Weights of a small mixture-of-experts language model, trained from scratch on English Wikipedia.
Size: 8 layers, width 192, vocabulary 2048, 14.1M parameters.
Training: a variant of Muon for the experts, 355M tokens, 5422 steps.
Below are experts of layer 4 (counted from 0) of a mixture-of-experts language model. Rows are named router (the router's row for the expert) and show model dimensions 128-191. Each number is 128 + 24 x the weight over its row's rms, rounded and kept within 0 to 255.
After each expert's rows: "raises" lists some tokens whose logits its average output raises strongly, later layers aside. This comes from a sample of Wikipedia text that the model never trained on.

# expert 90
router [114 104 135 133 155  99 101 105 125 140 121 139 110 174 122 119 111  76 112 125  96 116  98 135 147 102 132 122  99  45 145 129 143 133 123 151 164 142 138  98  99  89 105 150 109 141 127 152  99 100 128 144 146 127 157 113  93 137 140 158  86 106 152 116]
raises: "duc", "ce", "f", "tro", "ception", "vi"

# expert 37
router [160 154 103 126 148  92 131 121 122 165 125 139  96 126 125 129 105 135 105 107 116 152 126 176 128 105  79  97  97 106 140 126 116 136 105 110 155 150 123 110 108 133 168 100 123 118 106 130 120 135 135 174 149 127 151 145 149 165 137 157 111 138 163 118]
raises: "s", "-", ","

# expert 58
router [116 132 156 122 169 110  95 107  96 158  84 143 131 157 156 135  65 121 157 115 121 140 125 164 166  88 102 124 112 116 140 144 121 148 109 105 183 164  93 107 122 124 153 155  78 119 138 138 138 127 117 134 116 155 110 150 147 131 146 107 156  92 145 155]
raises: "ation", "ations", "um", "ant"

# expert 18
router [148 111 143 174 142 100  95 107 116 167 122  81 152 174 123 149 100  92 143 122 157  80  99 129 159 125 115 114 128 114 157 136 109 160 122  77 138 152 114 122 143 136 138 168 148 123 113 111 113  93  79 156 103 144 125 160 124 158 125 118  91 126 169 128]
raises: "d", "s", "um"

# expert 4
router [138 108 148 129 116 106 146  53 127 115 163 120 147 152 100 107 103  95 149 153 142 105 108 152 131 121 121 130 137  89 101  99 117 137  73 168 132 124 166 129 141 116  92 117 117 117 142 132 119  88 147 175 110 117 121 178 131 107 128 130 112 125  94 140]
raises: "ing", "ent", "on"

# expert 49
router [127 108 122 129 168  87 137  54 118 146 131 138 127 135 115 144  97 100 157 139 137 110 128 167 154 137 126 141 122  79 151 118  88 173 108 105 158 140 123  71 106 108 132 112  87 126 137 137 106 137 160 168 146 142 116 150 156 165 116 155 159 112 137 149]
raises: "ke", "-", "o"

# expert 38
router [164  98 155 185 143 148  89 122 144 121 143 150 174 123  88 141 105 136 144 114 128 134 134 147 142 137 123  94  75  93 134 133  96 108 113 152 155 150 133  98 125  94 187 102 113 109 164 132 150 110 130 114 136 128 131 107 148 141 126 167 162 116 144 156]
raises: "e", "age", "or"

# expert 68
router [104 127 167 155 154 104 159  92 105 137 130 152 125 122 157 111  89 113 139  91 112  87 118 136 109 121 103 132 118  97 131 102  97 117 100 151 138 162  93 158  97 155 165 121 108 104 110 103 139 108 101 161 119 138 133 125 147 123 122 146 153 127 151 131]
raises: "um", "la", "ough"

# expert 24
router [151 134 116 160 136 155 131 124 124 138 163 102 132 141 165 151  61 144 150 158 131 112 119 155 124 115 113 106  99  91 149 137 107 111 100 109 131 177 164 142  99 105 144 108 137 159 117 150 104 119 132 100 164 141 124 113 127 125 178  99 125 122 121 142]
raises: "-", "\n", "In", "A", "==="

# expert 53
router [143 156 160 153 167 110 113  84  92 132 147 151 162 135 155  92  78 124 139  85 118 107 126 115 164 131 126 115  87 120 161 129  84 145 125 102 143 158 137 123  97  93 149 114  91  76 123 128 103  73 102 127 152 119 125 136 142 161 135 140 126 104 145 161]
raises: "re", "ar", "op", "hy", "ub"

# expert 3
router [150 126 139 132 166 106 119 140 105 126 141 124 161 105  96 185 120 118 149 175 156 104 122 136 152 138 137 101 113 104 117 121  94 126 132 130 136 144 142 118 126 149 123 147 119 110 150  94 103 112 139 127 128 138 114 132 121 153 139 187 152  76 160 140]
raises: "ten", "p", "ter", "c", "mo", "po"

# expert 28
router [108 114 155 169 138  88  97 122 108 162 117 153 137 117 133 136  94 137 119 111 155  73 139 155 135 151 104 121 114 116 120 120  89 166 103 123 128 138 151  64 144 146 156 120 130  87 127 120 130  85 101 136 169 128 144 197 140 154 131 132 133 129 126 133]
raises: "-", ".", "al"

# expert 55
router [166  73 161 145 134 143 132  70 144 112 118 122 141 145 133 148  80 110 153 143 146 112 116 150 165 123  98 116 135 104 118 106  71 138 106 103 135 167 125 145 117 137 116 119 127 127 105 121 113 141 165 146 148 143 122 131 116 138 130 153 155 128 118 136]
raises: "\n", " |", " as"

# expert 69
router [129  89 141 119 127  95 118  54  81 118 161 113 119 157 123 171 120 121 190 126 132 120 108 161 153 144 110 102 133 102 143 103 123 130 119 105 150 152 144 122  97 122 146 107 107 101 210  99 144 110 132 140 146 122 142 155 110 174 148 132 138  86 138 149]
raises: "c", "t", "ch", "x"